config.yaml
num_hidden_layers: 12
router_score: "softmax"
shared_expert_gate: true
lr_router: 0.000419
vocab_size: 32768
tie_word_embeddings: true
beta1: 0.93
max_grad_norm: 2.0
batch_tokens: [32768, 65536]
max_seq_len: 512
train_tokens: 344900000
max_steps: 7369
Below are experts of layer 9 (counted from 0) of a mixture-of-experts language model. Rows are named router (the router's row for the expert), gate (a neuron's input weights, with its number), up (a neuron's input weights, with its number), down (a neuron's output weights, with its number) and show model dimensions 128-191. Each number is 50 + 10 x the weight over its row's rms, rounded and kept within 0 to 99.
After each expert's rows: "comes before" lists some tokens at least twice as common just after its tokens as in all text; "comes after" lists some tokens at least twice as common just before its tokens as in all text. This comes from a sample of Wikipedia text that the model never trained on. Tokens count by the router's weight.

# expert 8
router:60 69 51 33 42 60 48 50 40 48 68 64 49 49 55 63 36 52 50 59 49 64 54 35 53 61 32 52 65 41 43 63 50 55 54 48 56 56 30 47 34 49 48 62 71 58 58 33 52 58 55 42 51 35 47 58 44 42 54 49 44 35 72 54
gate0:34 56 55 33 38 40 54 51 48 51 44 57 39 70 54 54 45 42 51 46 40 51 52 65 53 67 39 40 44 45 48 54 54 64 58 36 54 51 43 49 47 60 31 66 48 55 40 52 46 56 53 55 53 35 66 53 67 54 50 59 50 41 37 44
up0:44 47 46 38 61 54 41 46 41 58 32 53 41 36 32 37 40 55 55 52 41 46 51 59 62 67 46 49 45 68 53 46 67 37 73 70 47 47 41 38 61 50 71 60 56 49 46 57 49 40 65 59 63 36 39 49 62 48 38 44 76 64 69 49
down0:39 47 46 50 47 70 46 45 50 51 24 62 36 34 42 37 62 46 44 59 40 62 44 50 48 62 55 56 54 51 51 60 60 43 46 47 42 37 44 56 47 51 45 33 52 34 48 46 51 76 50 43 42 55 52 49 42 45 33 57 47 49 38 61
gate1:56 47 66 53 49 50 53 51 41 53 45 53 46 64 63 57 51 56 52 56 61 45 66 50 36 50 52 52 47 51 48 48 61 76 57 43 60 41 55 52 39 30 54 55 54 43 38 45 48 39 44 47 49 37 67 44 56 48 76 25 49 47 44 46
up1:40 42 55 41 41 53 46 48 45 33 68 59 40 32 44 41 29 53 29 51 54 70 56 64 61 49 42 54 66 54 49 60 40 57 36 47 42 65 59 36 53 49 48 51 52 29 53 61 56 51 29 54 39 42 32 32 41 34 53 59 44 44 64 49
down1:56 48 67 54 59 51 52 63 49 52 34 41 43 53 64 58 68 57 61 57 48 36 24 40 36 54 41 42 54 47 32 51 43 64 58 41 42 62 61 52 38 74 39 28 30 33 38 47 54 37 75 41 84 67 49 58 72 36 49 39 48 58 52 57
comes before: "\n", " ", " 0", " 1", " 2", " 3"
comes after: " ", " 0", "%", ")", " 1", " 2"

# expert 3
router:58 53 66 64 57 37 59 59 50 49 67 61 56 73 67 58 37 44 52 57 32 50 26 66 35 43 59 36 45 40 39 54 56 36 68 64 64 30 45 49 36 52 54 48 57 63 40 47 62 54 45 38 34 54 35 67 43 59 46 52 55 29 50 47
gate3:55 38 63 52 58 51 60 54 45 43 39 40 39 59 37 52 40 47 45 30 58 55 63 56 54 52 61 59 44 62 28 57 67 58 77 50 56 55 43 51 49 48 57 53 48 42 44 50 39 37 59 63 60 48 46 48 41 45 68 56 41 59 48 55
up3:53 41 53 48 48 51 60 36 57 43 46 76 45 28 48 33 55 48 61 46 56 23 40 29 32 51 41 40 69 53 39 49 65 36 49 47 39 61 55 64 54 56 46 46 62 49 56 59 54 52 65 60 54 50 67 61 53 49 57 35 57 48 49 62
down3:54 38 42 48 63 43 34 58 44 62 70 55 56 51 39 34 51 43 52 47 49 38 36 44 57 56 42 52 46 48 51 60 56 51 38 52 51 67 48 44 40 54 47 66 56 41 43 56 62 48 58 51 34 43 73 58 55 44 61 53 44 57 57 41
gate4:50 41 61 42 58 58 62 43 45 37 53 50 55 66 62 37 42 48 69 53 48 55 54 55 60 40 55 55 43 54 55 50 48 49 64 43 73 58 61 53 47 50 65 57 56 51 54 46 53 52 42 51 64 42 67 28 70 34 55 55 52 56 48 42
up4:56 58 42 65 47 43 54 68 60 57 38 60 52 33 54 48 73 64 48 46 53 57 62 38 46 52 39 36 69 39 39 47 59 36 53 36 58 55 43 50 53 46 39 72 47 60 50 50 61 32 50 59 51 52 44 61 62 52 46 49 56 50 46 29
down4:38 47 36 47 43 47 44 65 53 60 62 51 85 54 45 55 58 50 59 55 41 31 56 58 37 63 47 79 64 45 66 32 50 30 56 51 54 52 51 69 61 30 44 52 56 62 48 47 31 42 54 57 57 55 54 57 47 47 56 45 43 41 44 50
comes before: " |", "\n", " ", ";", "|", " to"
comes after: " |", "|", "–", " ", ";", ")"

# expert 21
router:66 33 48 22 33 42 41 36 49 54 55 23 51 36 59 50 56 63 55 65 52 64 45 57 42 67 61 69 51 66 50 72 56 42 41 54 50 66 51 50 44 40 57 50 57 57 49 41 44 56 41 48 64 59 48 56 45 27 49 51 50 56 59 37
gate0:66 48 39 57 45 59 65 41 43 52 79 41 46 68 37 34 45 54 50 36 38 63 53 66 67 54 54 54 54 43 36 71 53 56 41 56 61 33 49 60 65 45 55 56 55 47 37 49 44 37 51 54 66 55 58 55 65 39 41 50 46 54 38 51
up0:52 54 40 41 37 68 51 51 49 49 53 62 48 51 59 56 47 40 47 41 69 62 56 39 47 47 65 55 59 57 66 42 48 71 69 45 54 44 54 45 42 43 19 76 53 49 57 33 40 36 32 55 56 33 54 48 38 54 50 40 62 60 51 58
down0:40 57 34 32 61 59 61 62 63 53 42 39 52 43 43 52 58 70 60 51 44 50 48 37 60 66 40 44 65 64 42 55 44 51 34 34 37 43 61 47 51 44 47 59 40 30 56 50 51 45 55 60 56 65 55 61 49 54 47 38 47 50 49 52
gate1:54 55 60 45 46 72 43 39 36 45 51 47 47 51 47 52 52 63 53 44 57 49 43 48 53 66 42 60 32 43 37 49 35 66 36 49 40 55 58 49 57 69 39 56 55 39 57 66 50 66 74 59 74 61 47 59 59 43 65 44 54 58 45 36
up1:44 59 56 55 42 54 56 31 51 49 49 44 63 48 62 41 33 59 40 56 52 62 49 33 45 62 37 46 53 73 60 56 35 59 41 41 62 56 52 64 59 51 72 65 41 34 59 28 54 37 63 46 43 41 56 56 42 62 50 56 58 56 44 39
down1:53 44 64 53 55 52 39 55 57 42 60 48 47 39 58 52 55 45 52 51 49 48 54 55 56 45 61 45 60 58 69 40 20 42 60 57 66 52 62 62 39 21 36 58 54 63 63 54 48 51 58 52 42 51 55 42 56 45 48 68 48 62 51 57
comes before: " |", "1", "0", "2", "3", ";"
comes after: " |", " 1", ";", " 0", " 6", " 2"

# expert 16
router:63 39 49 41 27 33 35 59 45 54 38 51 45 45 40 64 64 59 54 48 56 57 43 63 45 41 56 56 41 55 50 50 56 46 45 47 61 54 42 73 43 50 59 61 45 62 79 54 48 51 51 42 46 46 47 55 46 40 32 55 53 43 67 53
gate0:59 58 46 46 59 51 32 57 63 53 60 50 41 34 45 44 48 37 46 58 56 32 46 45 63 50 52 56 45 46 51 37 23 62 52 54 45 55 60 42 43 61 52 46 60 39 53 60 43 58 69 60 55 58 28 40 47 56 48 51 70 51 50 54
up0:38 39 64 56 34 41 51 62 31 56 49 68 49 41 62 52 59 44 41 56 57 58 67 54 50 53 41 39 52 58 48 45 52 58 60 45 50 42 47 42 38 52 43 56 46 39 50 38 64 48 44 43 49 50 62 61 38 49 52 62 58 60 49 47
down0:38 70 52 57 53 61 54 44 54 83 44 55 48 40 54 38 63 50 65 74 50 47 35 60 41 42 62 58 62 53 64 66 36 49 73 55 38 37 41 51 59 34 48 50 40 57 49 53 46 50 43 38 59 48 66 32 47 47 47 43 52 38 58 55
gate1:38 38 62 31 39 57 52 57 63 33 55 41 61 52 45 57 61 49 45 61 59 42 57 42 55 51 58 35 47 71 52 30 48 51 52 47 46 61 56 49 63 40 52 80 52 57 47 31 53 51 48 42 75 59 48 65 54 41 59 70 61 50 53 44
up1:44 51 39 51 60 56 50 46 61 40 48 27 55 38 58 52 48 47 54 44 38 46 66 66 55 45 53 68 52 63 44 47 42 56 51 55 38 63 46 35 57 55 41 53 59 54 29 45 36 65 64 40 45 22 62 62 43 23 43 42 61 59 50 59
down1:54 49 56 49 48 44 71 55 63 34 32 45 54 57 36 56 68 28 45 47 62 46 39 39 46 56 59 29 46 47 41 59 59 60 64 35 47 53 45 31 46 50 46 53 56 61 62 53 51 44 50 37 15 55 49 58 56 47 45 52 54 62 56 53
comes before: ")", " |", "–", "),", ").", "born"
comes after: " (", " =", "–", "born", "(", "age"

# expert 0
router:55 56 72 45 47 40 63 28 56 58 39 37 64 66 37 49 51 49 53 69 41 62 58 44 58 54 54 44 39 59 58 64 47 40 52 62 53 72 51 52 64 50 45 26 46 52 49 41 58 58 63 37 79 51 61 60 37 48 52 59 49 53 54 49
gate0:32 56 61 34 41 43 51 48 60 58 48 46 61 47 54 48 32 47 44 42 42 55 59 44 40 60 37 58 56 46 52 60 54 53 39 68 46 44 56 33 44 27 38 47 36 42 45 51 48 67 53 46 64 80 64 46 31 53 56 63 56 30 48 51
up0:40 42 41 53 34 42 48 49 34 50 37 44 35 72 51 63 39 56 51 37 56 53 34 50 49 39 59 63 54 69 52 49 35 49 42 62 66 40 51 35 39 59 48 43 51 35 46 45 39 61 42 44 53 33 40 43 67 52 62 47 36 38 57 57
down0:54 38 31 60 51 46 73 39 45 39 68 30 36 60 52 60 35 55 52 38 47 64 41 43 46 66 55 44 35 63 65 61 43 46 56 58 38 55 75 61 46 54 60 53 42 46 51 55 44 56 53 62 53 54 36 50 45 51 66 52 49 34 53 49
gate1:34 68 52 63 47 49 55 65 35 74 49 44 47 45 44 51 52 40 65 50 40 59 44 47 64 56 49 38 60 56 61 50 39 45 71 53 35 50 32 33 46 53 57 44 43 44 62 40 54 67 45 60 48 75 53 64 41 58 42 63 26 46 42 42
up1:46 42 46 31 59 53 56 59 37 64 54 49 44 47 48 62 38 42 60 47 35 68 60 57 60 70 51 31 73 49 49 42 41 54 41 40 49 41 42 41 58 40 70 51 29 45 37 61 58 39 74 53 43 55 47 49 52 45 53 60 40 46 44 55
down1:51 48 37 54 47 60 67 47 57 35 68 58 32 59 56 39 38 52 39 44 48 23 46 44 44 38 50 60 59 51 50 45 52 44 53 45 63 70 50 43 42 57 54 49 45 47 54 47 68 54 41 61 40 38 44 52 60 47 42 52 44 60 51 43
comes before: " in", " of", ".", ",", " for", " to"
comes after: " the", " was", " a", " his", "'s", " first"

# expert 13
router:51 28 38 53 47 61 36 43 33 65 49 56 55 40 65 50 63 44 44 38 45 48 46 53 61 58 61 51 36 50 36 41 68 57 48 51 47 71 42 54 47 54 45 57 57 65 66 59 44 66 54 46 74 68 43 47 51 44 39 49 51 59 61 56
gate3:52 63 36 47 39 60 72 50 57 64 50 43 66 60 36 52 56 48 56 38 63 40 33 79 43 31 36 46 48 53 48 39 56 44 44 42 57 32 49 65 46 38 48 52 45 63 57 64 25 56 37 60 59 67 42 44 36 48 50 61 41 74 42 44
up3:43 38 49 61 42 47 58 55 61 46 60 43 61 46 30 51 50 33 41 55 36 42 64 38 72 57 52 48 47 57 46 52 51 42 55 39 35 46 51 40 69 46 54 45 56 54 75 71 37 39 34 56 64 40 44 56 53 35 52 46 59 55 40 53
down3:55 54 51 53 52 48 33 47 54 61 40 42 60 60 72 55 47 43 58 71 35 50 60 29 47 40 49 42 46 51 49 49 49 51 48 40 47 43 52 53 60 42 41 38 54 58 40 60 40 40 58 58 63 64 54 60 60 60 58 59 58 56 62 52
gate4:44 38 60 37 47 54 57 39 38 50 51 47 35 45 63 50 71 68 52 36 44 58 62 51 52 51 54 59 34 51 43 53 46 54 77 41 51 49 66 37 53 44 44 58 60 48 34 62 57 54 47 42 47 45 54 62 36 47 46 57 56 42 58 45
up4:38 47 42 46 46 30 46 58 55 54 70 35 59 52 39 41 34 57 60 64 57 55 42 48 43 69 60 38 53 52 60 66 48 40 31 50 56 42 45 52 38 44 33 12 58 41 54 49 60 46 52 48 59 55 44 54 52 31 69 51 21 44 62 68
down4:52 62 54 44 54 61 46 50 49 58 56 48 48 36 58 55 55 69 26 55 60 67 35 34 55 50 62 51 46 63 43 43 46 68 49 60 39 56 46 44 61 57 59 51 55 52 51 47 50 44 45 67 63 57 47 51 43 34 46 73 44 49 29 65
comes before: " |", ".", "–", ",", "%", "th"
comes after: " |", ".", ":", " (", "–", ","

# expert 24
router:33 66 59 56 42 73 45 37 38 65 36 63 51 50 36 52 43 65 49 49 60 64 45 37 65 48 60 33 59 35 52 34 39 63 34 41 53 31 62 60 49 51 40 61 63 32 42 53 61 65 33 38 41 37 41 47 54 49 76 47 57 59 53 62
gate3:31 43 48 54 65 28 76 49 48 42 66 55 45 53 50 40 58 46 46 66 53 59 57 62 33 58 61 65 59 49 47 57 55 54 55 65 74 40 48 42 50 60 52 49 37 25 44 55 44 58 29 37 66 33 67 44 67 52 49 41 45 59 55 36
up3:34 53 34 54 76 57 50 45 45 44 65 28 41 51 67 31 52 48 46 42 44 56 71 35 47 44 57 62 65 58 49 67 50 50 52 61 60 48 50 46 51 57 48 54 57 53 57 37 32 48 58 57 44 35 33 54 44 61 49 64 38 54 53 81
down3:52 39 43 34 48 52 50 69 38 43 55 45 52 53 64 57 63 56 48 47 38 45 43 54 56 54 51 62 48 52 54 30 46 41 64 54 58 49 32 34 41 46 39 59 47 43 67 49 44 40 52 43 54 55 44 43 53 57 47 44 55 49 40 64
gate4:32 51 54 38 33 72 52 66 55 49 51 46 29 70 40 59 45 42 54 63 46 53 48 44 54 55 48 51 60 47 44 50 39 66 59 70 54 61 48 51 50 37 61 45 73 36 42 69 41 49 49 51 53 54 50 52 26 64 51 63 45 53 35 41
up4:40 59 43 37 43 39 46 78 43 53 63 54 44 38 55 44 32 62 40 38 45 36 54 60 44 44 42 56 72 39 48 49 63 49 60 45 69 50 65 57 55 46 54 49 53 37 34 34 59 48 40 26 53 40 49 62 41 53 40 54 55 44 53 46
down4:53 32 53 50 42 61 48 42 53 40 37 54 56 53 31 50 60 54 69 50 60 36 48 49 68 33 44 39 58 58 64 56 45 55 66 37 46 57 61 44 52 40 52 37 69 65 56 28 47 61 63 36 42 60 59 44 55 69 70 55 48 50 44 51
comes before: "\n", " The", " \"", " -", " A", "00"
comes after: ".", " also", ".\"", ").", " career", " life"

# expert 4
router:42 46 54 49 58 51 38 56 39 56 70 45 57 45 45 51 75 55 62 52 56 42 53 42 53 65 58 65 40 64 60 62 65 65 59 43 40 59 51 34 64 51 44 59 31 39 51 48 55 59 56 68 58 59 55 26 66 46 60 52 54 45 44 46
gate3:68 68 64 52 54 48 52 59 63 65 52 54 32 45 48 49 32 43 40 44 59 57 56 59 64 52 40 71 35 52 37 50 47 51 52 55 54 56 57 46 28 48 53 46 35 53 54 55 58 48 44 63 45 57 65 41 56 58 42 39 39 49 50 45
up3:31 52 40 51 51 59 47 62 52 46 49 41 44 75 36 67 59 54 38 41 59 48 52 57 51 45 56 67 43 55 51 36 65 44 59 41 55 69 58 46 51 52 47 72 43 45 53 47 49 48 48 67 47 62 53 59 40 43 41 41 38 71 40 33
down3:56 77 53 35 55 55 58 54 62 55 47 58 56 53 46 50 51 48 30 25 36 49 47 40 59 40 45 37 55 39 58 38 57 57 60 65 33 57 38 46 54 51 30 57 32 43 38 62 51 54 57 60 52 35 46 31 44 60 35 47 49 58 41 37
gate4:65 63 37 49 53 63 52 36 27 31 54 45 64 39 38 52 37 53 48 47 42 51 51 44 62 55 44 46 63 52 34 47 48 34 32 55 48 39 45 47 54 44 41 13 47 43 46 60 61 46 43 57 60 52 66 40 36 38 42 47 49 57 51 31
up4:57 43 43 40 45 45 58 57 32 41 33 58 51 39 59 49 51 37 56 72 48 64 49 46 62 52 57 60 31 48 67 42 38 71 69 34 54 62 50 50 44 73 59 60 45 61 57 52 48 38 41 50 58 57 67 53 56 65 39 53 52 35 57 60
down4:52 55 45 40 51 41 36 59 44 44 35 56 40 39 41 30 50 52 46 39 48 57 53 46 35 44 65 40 33 43 51 57 59 39 29 40 51 54 50 48 61 52 51 51 38 57 67 57 62 31 53 54 63 44 59 53 40 59 59 47 60 37 62 50
comes before: "-", "|", "\n", "=", "==", "==="
comes after: "\n", " |", ")", ".", "==", " information"

# expert 11
router:52 43 57 58 61 54 54 32 29 53 39 61 50 55 55 40 59 56 72 49 57 76 53 63 46 36 37 54 47 62 51 63 48 39 52 50 41 46 40 38 55 45 35 39 60 52 56 32 53 51 45 43 41 63 57 67 68 57 48 55 66 60 67 50
gate0:39 62 45 52 57 53 41 36 55 50 37 49 61 42 43 39 79 70 46 67 48 53 71 46 58 39 41 60 36 50 40 50 44 59 62 46 62 72 39 63 61 62 68 44 46 41 50 62 60 64 57 35 65 49 45 52 45 49 35 56 50 61 49 49
up0:27 39 46 44 55 57 44 70 37 45 45 41 33 78 43 65 59 43 74 52 46 59 40 44 48 45 70 40 53 52 67 62 54 70 57 45 55 51 58 48 52 32 56 42 42 51 40 49 30 51 53 66 51 39 39 36 42 52 64 59 61 38 49 40
down0:42 49 49 44 48 59 39 66 57 68 59 53 57 50 65 51 45 65 42 65 61 51 55 51 55 52 58 47 51 59 35 51 52 49 37 59 59 42 56 38 46 41 56 68 51 53 33 46 42 46 54 71 22 32 35 51 71 44 50 55 59 62 58 39
gate1:41 36 41 63 55 60 32 58 48 50 38 37 52 45 41 48 63 72 62 50 63 52 57 37 29 47 41 55 62 56 50 58 38 48 53 31 51 47 70 41 65 48 62 52 57 48 55 58 55 46 63 42 48 35 46 56 56 38 66 54 29 59 69 38
up1:45 51 44 75 62 53 49 62 35 51 38 58 40 44 52 51 37 61 53 38 71 52 44 49 33 51 54 62 54 47 40 51 48 58 56 55 49 52 55 43 63 33 51 51 42 54 40 54 58 50 43 42 69 44 35 57 52 61 68 66 44 29 66 52
down1:64 51 60 51 60 60 41 42 46 50 33 67 44 51 65 61 54 40 44 48 62 56 51 50 56 36 56 28 57 49 49 55 43 34 35 63 33 50 40 44 42 52 62 59 44 58 58 49 60 64 54 55 53 62 40 46 53 66 57 44 50 39 73 34
comes before: " |", ",", " (", ";", "–", " Stadium"
comes after: " |", "–", " New", " United", "|", " South"

# expert 1
router:59 55 44 50 51 64 40 25 53 36 62 56 42 37 43 61 45 56 51 43 55 58 47 31 66 51 42 35 68 40 48 49 53 60 33 66 59 47 33 65 46 71 45 38 46 28 62 53 57 50 37 60 44 39 42 46 49 40 59 73 56 53 44 44
gate0:54 53 30 61 43 52 67 44 58 69 48 55 60 43 44 55 55 53 40 68 62 50 39 39 55 56 36 52 39 53 51 57 52 66 44 70 45 55 45 51 49 69 39 57 42 35 64 52 51 48 48 38 48 54 67 44 40 44 51 52 55 54 56 42
up0:61 47 56 60 45 56 45 53 58 49 45 54 44 51 53 75 57 65 45 21 41 44 47 68 61 41 51 41 36 55 60 54 52 47 69 24 47 58 25 56 49 56 47 36 42 47 46 51 50 56 43 48 50 60 40 61 45 56 43 39 54 49 44 51
down0:52 51 55 59 57 51 55 49 57 57 33 40 50 34 54 34 46 73 48 62 30 40 63 44 47 52 55 53 50 29 59 51 58 72 61 54 68 36 61 55 57 40 57 44 69 56 38 35 50 45 58 43 38 45 52 46 67 48 51 61 56 49 49 39
gate1:46 40 60 45 49 38 40 52 49 48 50 43 61 31 64 40 37 54 40 53 54 56 36 51 38 46 58 62 42 56 44 47 59 49 44 54 47 62 51 54 35 64 64 45 62 44 59 40 39 61 61 64 43 69 45 72 33 50 51 53 71 44 33 46
up1:59 49 56 28 56 59 48 54 51 66 54 43 14 44 49 34 47 35 51 57 38 53 63 50 45 62 45 49 48 72 34 59 38 60 51 47 44 50 44 46 64 43 38 62 49 47 40 36 38 60 56 56 47 52 59 44 53 58 59 59 55 35 42 42
down1:48 48 45 47 35 55 41 55 52 49 50 38 57 54 67 35 32 55 66 50 53 42 40 43 59 44 50 54 49 45 46 50 52 43 54 48 51 67 55 53 41 65 28 45 73 69 53 49 45 57 52 59 49 31 43 40 53 55 60 57 63 43 53 73
comes before: " 1", " ", " 0", " 2", " 3", " 4"
comes after: "\n", " ", ")", " 0", " Class", "%"

# expert 28
router:61 60 44 58 34 43 62 63 45 39 55 49 54 59 40 63 47 48 42 58 52 49 61 30 53 59 43 48 42 54 54 42 45 36 49 37 35 59 61 52 45 62 61 41 45 38 40 68 36 34 49 62 37 48 72 57 38 66 59 46 33 55 37 36
gate98:42 55 54 37 33 74 35 43 53 54 55 62 64 59 55 43 42 58 52 57 54 52 73 58 32 50 40 47 43 64 41 42 46 49 62 56 46 65 42 58 40 45 40 52 56 58 60 58 41 53 53 50 56 67 50 60 41 46 49 65 66 41 39 32
up98:58 66 31 55 57 52 38 52 41 64 57 50 41 42 51 60 58 37 49 33 57 43 41 53 65 55 36 60 63 39 41 64 38 45 57 34 73 49 39 41 53 47 66 59 54 57 48 58 48 58 65 45 58 39 76 59 55 51 44 63 62 50 56 50
down98:70 65 68 49 72 51 44 63 51 34 46 50 23 47 64 53 50 33 42 66 58 51 55 64 44 35 43 59 36 54 47 64 39 60 52 56 80 36 54 60 65 29 55 31 33 62 54 46 55 68 54 56 45 51 62 41 53 46 61 57 51 61 59 53
gate99:57 47 61 50 44 52 34 58 44 52 40 46 53 33 52 59 45 51 66 32 45 51 52 35 53 85 66 49 60 54 60 44 63 37 52 57 30 51 60 40 40 45 57 42 49 62 55 52 63 33 50 56 41 52 42 50 59 65 40 47 52 48 52 43
up99:53 51 64 48 57 40 57 62 66 47 65 66 48 47 51 43 44 48 39 64 60 38 59 49 59 63 55 50 43 63 55 66 62 52 30 55 44 77 47 58 40 60 62 54 50 39 48 66 61 34 39 51 58 48 33 63 38 50 53 42 37 38 70 52
down99:48 42 41 69 68 64 53 46 56 63 47 34 44 54 54 42 33 40 36 49 32 43 42 33 49 48 50 65 46 39 48 50 38 62 57 73 47 49 54 62 63 57 66 52 40 42 56 54 52 66 31 42 54 55 45 51 67 41 40 43 35 51 42 36
comes before: " the", " be", " a", " time", " his", " same"
comes after: " in", " of", " on", " for", " to", " during"

# expert 20
router:40 53 60 65 45 30 48 61 59 48 45 64 43 38 51 55 40 38 64 48 38 40 56 37 51 44 35 39 41 50 69 73 52 44 50 53 57 44 34 59 42 55 46 62 40 52 58 32 54 54 34 54 47 35 32 46 58 38 39 58 41 36 61 41
gate3:51 58 46 47 53 53 71 27 32 53 47 50 53 61 50 30 37 46 64 34 48 45 44 62 46 60 48 59 56 39 58 38 47 40 57 52 69 68 47 49 52 48 42 66 47 53 41 38 49 44 37 50 53 41 42 32 62 46 50 46 58 72 57 35
up3:48 54 41 48 57 50 58 63 65 59 61 69 55 51 52 40 51 57 55 55 43 54 57 60 62 50 38 58 47 82 46 45 49 48 52 51 60 66 62 44 63 51 41 60 67 58 27 46 47 49 52 53 60 38 56 50 50 65 57 42 47 57 57 59
down3:59 39 48 57 49 63 37 49 55 66 28 53 61 47 52 66 52 72 56 52 65 55 33 40 49 49 58 64 57 45 54 50 52 28 63 55 45 39 48 58 50 31 53 42 56 57 59 50 59 54 53 40 43 41 34 46 47 35 43 50 44 47 37 55
gate4:33 43 71 65 64 43 36 62 44 70 40 45 49 55 65 46 52 45 35 53 38 43 67 62 57 60 63 49 58 44 65 48 42 63 49 37 55 48 55 53 64 52 57 45 30 46 44 57 29 42 59 33 56 46 42 45 57 54 44 39 42 61 55 55
up4:45 52 40 45 52 43 39 52 45 38 46 45 49 42 40 52 47 48 57 34 39 40 47 53 60 56 41 47 57 45 60 38 47 51 43 58 45 45 63 60 47 43 40 45 50 43 49 43 54 38 40 49 52 44 64 43 49 39 32 50 43 70 66 53
down4:49 29 33 39 50 57 43 56 52 65 39 39 54 50 38 62 48 49 52 38 46 54 54 40 37 49 49 49 45 34 33 56 47 65 47 35 62 63 51 58 60 57 46 45 51 59 78 60 54 50 39 48 59 55 38 68 56 52 47 38 39 46 63 50
comes before: "\n", "-", ":", "idae", ";", " /"
comes after: ":", " =", " ", "-", " Order", ")"

# expert 22
router:67 52 60 67 57 45 44 38 47 51 34 72 56 41 53 60 41 54 68 54 44 50 46 62 38 46 67 73 70 51 51 45 46 43 29 40 50 45 42 33 43 38 47 59 37 55 56 53 64 61 43 45 41 52 50 65 61 51 54 48 69 55 42 64
gate3:60 29 43 54 51 43 48 55 51 58 47 57 50 62 56 41 54 59 53 50 51 75 50 40 40 57 51 52 47 68 61 26 55 45 53 50 34 49 47 36 59 56 52 22 32 33 49 62 66 37 34 67 41 34 52 51 52 63 42 44 31 41 51 51
up3:50 51 62 61 50 57 68 50 66 60 57 54 29 51 56 59 63 53 54 39 64 60 46 53 55 49 43 59 41 38 36 34 38 51 58 33 50 52 68 37 54 49 57 48 40 36 52 64 56 48 47 28 53 59 74 45 47 59 42 48 48 50 51 61
down3:56 60 43 53 33 68 48 49 47 49 45 62 52 54 41 42 47 48 55 35 65 68 52 33 60 51 32 69 65 52 50 46 36 54 37 58 42 61 55 49 39 54 47 61 51 39 43 46 47 34 63 50 45 60 50 65 49 47 56 52 59 52 41 56
gate4:37 58 66 49 50 48 51 40 57 52 51 35 58 51 57 54 32 56 46 62 46 57 53 59 59 42 47 39 61 45 58 21 49 58 43 48 56 65 39 59 36 52 42 42 49 35 45 41 51 44 39 46 59 27 46 60 50 56 61 39 42 37 51 61
up4:38 52 54 73 52 53 39 43 54 44 51 49 59 40 37 54 51 49 47 61 67 37 43 45 50 52 31 43 53 54 62 32 33 51 54 54 50 75 63 45 33 69 43 52 42 54 31 46 70 51 46 62 51 46 53 45 56 45 48 41 48 47 50 57
down4:43 49 43 49 55 69 46 43 45 27 50 46 63 60 51 46 45 50 57 42 56 58 46 63 51 46 49 54 35 56 44 35 53 58 49 46 45 44 35 44 46 35 41 34 51 45 51 37 50 54 41 51 59 52 50 46 54 45 59 48 68 47 41 67
comes before: " |", ":", " \"", "N", " J", " R"
comes after: " |", "|", "-", ":", " by", " USA"

# expert 6
router:33 43 52 44 38 65 61 59 61 61 42 49 44 59 53 51 48 65 67 59 51 64 54 39 40 44 47 53 72 39 44 56 31 64 52 42 62 59 62 56 66 60 60 28 43 50 72 47 46 54 50 43 67 56 64 62 66 58 51 41 62 54 52 57
gate3:19 39 56 33 44 54 41 40 46 45 57 33 50 55 42 53 42 57 48 52 61 39 50 54 51 60 58 44 53 55 47 62 51 53 53 22 49 41 53 77 41 53 54 47 47 68 57 29 47 61 58 59 58 58 40 39 59 39 33 66 55 58 41 42
up3:53 48 48 46 51 39 57 61 52 58 40 35 47 57 50 33 48 52 45 55 60 54 61 42 68 57 41 37 58 51 46 42 47 52 54 41 51 57 55 67 51 50 43 28 59 58 48 56 39 21 59 41 54 63 45 58 27 43 72 43 60 56 50 54
down3:50 43 39 42 57 50 42 67 50 50 67 57 42 52 50 44 54 63 41 51 53 54 62 67 72 59 44 52 54 36 56 58 37 43 58 71 33 50 42 46 53 34 52 51 59 40 34 50 63 29 54 62 51 38 44 56 66 59 62 48 47 66 44 47
gate4:59 37 48 41 55 64 49 39 40 53 53 47 34 62 49 49 55 59 61 40 55 55 30 49 45 50 43 51 59 25 43 55 47 54 62 57 45 60 42 46 66 44 64 46 41 41 64 46 55 47 55 46 37 53 46 45 59 40 60 49 61 58 75 60
up4:58 46 54 57 44 65 53 35 43 61 50 50 55 46 54 47 54 52 35 44 65 49 46 47 41 49 45 47 55 42 59 63 41 49 57 41 46 56 30 62 53 50 58 54 40 48 48 45 39 61 58 65 54 56 32 69 38 41 54 42 61 51 59 54
down4:51 44 54 37 56 52 42 51 19 50 52 74 43 52 28 66 52 67 56 55 53 39 31 62 51 42 44 53 52 56 57 69 38 54 56 53 35 72 48 56 59 32 41 36 45 48 31 44 47 55 51 52 59 45 58 60 51 51 36 48 64 64 56 48
comes before: " a", " an", " the", " also", " born", " was"
comes after: " was", " It", " He", " he", " is", " it"